{"hidden_size": 448, "hidden_act": "elu", "moe_layers": [0, 1, 2, 3, 4, 5, 6, 7, 8, 9, 10], "balance_loss": 0.000206, "init_std_router": 0.0111, "lr_router": 0.00107, "optimizer": "muon_variant", "batch_tokens": [65536, 131072], "max_seq_len": 1024, "max_steps": 6119}
Below are experts of layer 8 (counted from 0) of a mixture-of-experts language model. Rows are named router (the router's row for the expert) and show model dimensions 0-63. Each number is 128 + 24 x the weight over its row's rms, rounded and kept within 0 to 255. Numbers have three digits each.
Before each expert's rows: "gets" lists some tokens that make up at least twice as much of what it gets as of all text. This comes from a sample of Wikipedia text that the model never trained on. Tokens count by the router's weight.

# expert 59
gets: ".", ".\n\n", " The", " that", " he", " which"
router:129114217134158124143126124175102141166099119155168140120088160119108108123127192126153144179061126118124116110124158104117099177093122108105127116102151132165123137115158105145154104115108090

# expert 36
gets: " ", "1", "9", "0", "8", "7"
router:137181185172062140157172092185078179154018157150123132116114146123106086133153155136156108129108138113121093084089144113127098129117145114087153109137169129131137064139154098126097148140109098

# expert 18
gets: " ", "–", "/", " $", "°", " +"
router:127134193142116137177115128154078150143096151143129118121105153121129092145154133179136104132128130145150135111059150113123112141103121113107147104150149099149106109135174074113086134124122095

# expert 8
gets: " in", " at", " a", " to", " his", " he"
router:119145177139139165132076149160116127145120169127169115162078130150129082110151139129154139138071122120111078142083120148133137158107139082051168120115149154122089070136145123162123100122125108

# expert 12
gets: ",", " was", " is", " and", " were", " are"
router:147128182141156156141126138142121135145097125120165126127101116159081130145136151163142132119060133148134124134102123108090117178135144166075130107082138123137100142113139102133137096118105096

# expert 17
gets: " a", " A", " an", "A", "a", "i"
router:131141122141115137185104107141104148157125175130172112150110126157075118129135164163180120146100118110134145106120135100096099144110137089088183089105117108124148062136136114155130088095106110

# expert 68
gets: " the", " of", " The", "The", " that", " his"
router:112129158171119161108093168165084175136099108131161127151107175106133122137124158101146138168102145100126131130157130115116104193087137101147137122103133150134145114130143129170097109107095090

# expert 57
gets: " |", "-", "|", ":", ",", " \""
router:151107147183159136114158154139158119097132118125105103108139145122137128098166124117159091114098174115107136127109102133098113171099148104134159119133153131150146115126143114157134123113115122

# expert 58
gets: " ", " (", " \"", "–", "ร", " —;"
router:125146141148105122154118117141118145097122143162163161105127121155097091147155140162131123168104157095105123074115152092120131162115148126089144121154155147135129115092158116162129127093108086

# expert 38
gets: " ", " (", "0", "2", "–", "-"
router:115150172118145151191132126142089136118102150166120095123090124141107140131200182124137110106072115138112132125073141135105079175125176117134123152100163138135127100101155096115119117134131107

# expert 1
gets: ",", " that", ".", " In", ".\n\n", " when"
router:148137151114149157122144089103128134108097172158088145105103184133120103139111138126147127109094157147120104115111120112127047144112138109111179125105130157152110116120138080143104125110115107

# expert 41
gets: " the", " of", " and", " with", " a", "'s"
router:130126207135119132120112132141124162153100118142149121146131166159084126109156129123171116096144125141132116100146136115102138119100175092135128099123140145161139100150115150129105081096116107

# expert 37
gets: " ", "1", "2", "3", "4", "5"
router:187089183133140136095139158131064129108161141104121146129136146135103124096135145151125104129121111102108127126019140136111093143111135091116118090106125128119111111140169103118140089114102069

# expert 4
gets: "1", "3", "4", "0", "5", "6"
router:161101158160110146146093157120093130143102138181132134127128171112100086093144188136143120142123125111119110115063142126096107141116165073111131099119127147138127114118133114105107124071124089

# expert 3
gets: "1", " ", "2", "9", "8", "0"
router:168110165166131126123082135128081156110139149162147135128175131119108112099107131150133107144097124090097101122048118135100104181164122129129129106085115165103161141106141075104127114107112125

# expert 72
gets: ".", " and", ".\n\n", "-", ";", ":"
router:128138193128104120163095127141120167152104164115146117128110114144117118160158159178144137125101122120139111098126146071090072116169149103117179151114114146151128076123133099161128126049107085

# expert 79
gets: " the", " War", " during", "th", " World", " United"
router:140115144152116128132069147148090134108109163137140137137104167134112139131145122126134110147096138126106080121090158096128101158086170120149126113130157116100148116125162138137087086136144132

# expert 65
gets: "-", "\n", ")\n", " •", " Born", " Total"
router:112124151136168178139139142130065121110120207130155115116097152165080130137118140137135145169098148150110113132031123128129089158116146120111137108135139173129128088092126113119125120123112131

# expert 21
gets: ".", ",", ".\n\n", " that", ";", " The"
router:058192212206069115129125145181103212121108150119111117123102154116125104130154156166141110155074161155129128121132129092146104153087170090118125121140181130125139105128135091148074109118082127

# expert 15
gets: "2", "\n\n", "0", "\n", ":", "8"
router:136122175122152141105107143131066139099106154123139119112133135147085122137144148158131121164138171156090123126054104108122059159145136121101164115117137145166131123131078156104112146161125112

# expert 56
gets: " ", "1", "9", "2", "0", "–"
router:109125171144130163185128166110089147131107125144118100146093161112089113139153187140172100138116132108085097117089141122129090142110117143138172083099145110179137082161159105157081113120108136

# expert 63
gets: " to", " of", " in", " for", " with", " by"
router:121151173129115131147145168177097161138108145154166146114132176143096127120114141109132151127133126137140144122122147131109118140110134092119127118128156124149146119134131134103088098116081085

# expert 27
gets: "2", "1", "3", "0", "4", "5"
router:155157127108147127148132153159097112135130189158134147106087122124129102147117139141115127126096157101104146123105137106123100174086140152105095137094173154155117081131135110130084062091109102

# expert 25
gets: " (", "2", "3", "5", "4", "6"
router:162118157123111109128093091171059143132106128142162100106115119145099089139142139133162124120120153145132132102032109116080095154119143110136142134111130144144141119125114162166131148128082094

# expert 30
gets: "-", "\n", " |\n", "\n\n", "==", ")\n"
router:171118151149100186150133151139097102118106183176138135143118143169105107158155181143141092105111146107134141120082120133113115164139144113121169119116170120147140097105138127115082112126091096

# expert 70
gets: " is", " was", " to", " the", " as", " a"
router:130120176124142155149108138163108168163119163148150148131113135128082126141126169129132123136139136091118112130119141065072101192125145147079134104100173108124120123112138117117157131134108111

# expert 39
gets: " was", " to", ",", " and", " he", " were"
router:171113179147137149113125166166122156144122150148172148091140124127086088109130143163155150140085116120144140102090138101067095155117125098101136132124125107121145102142147074126131139103097095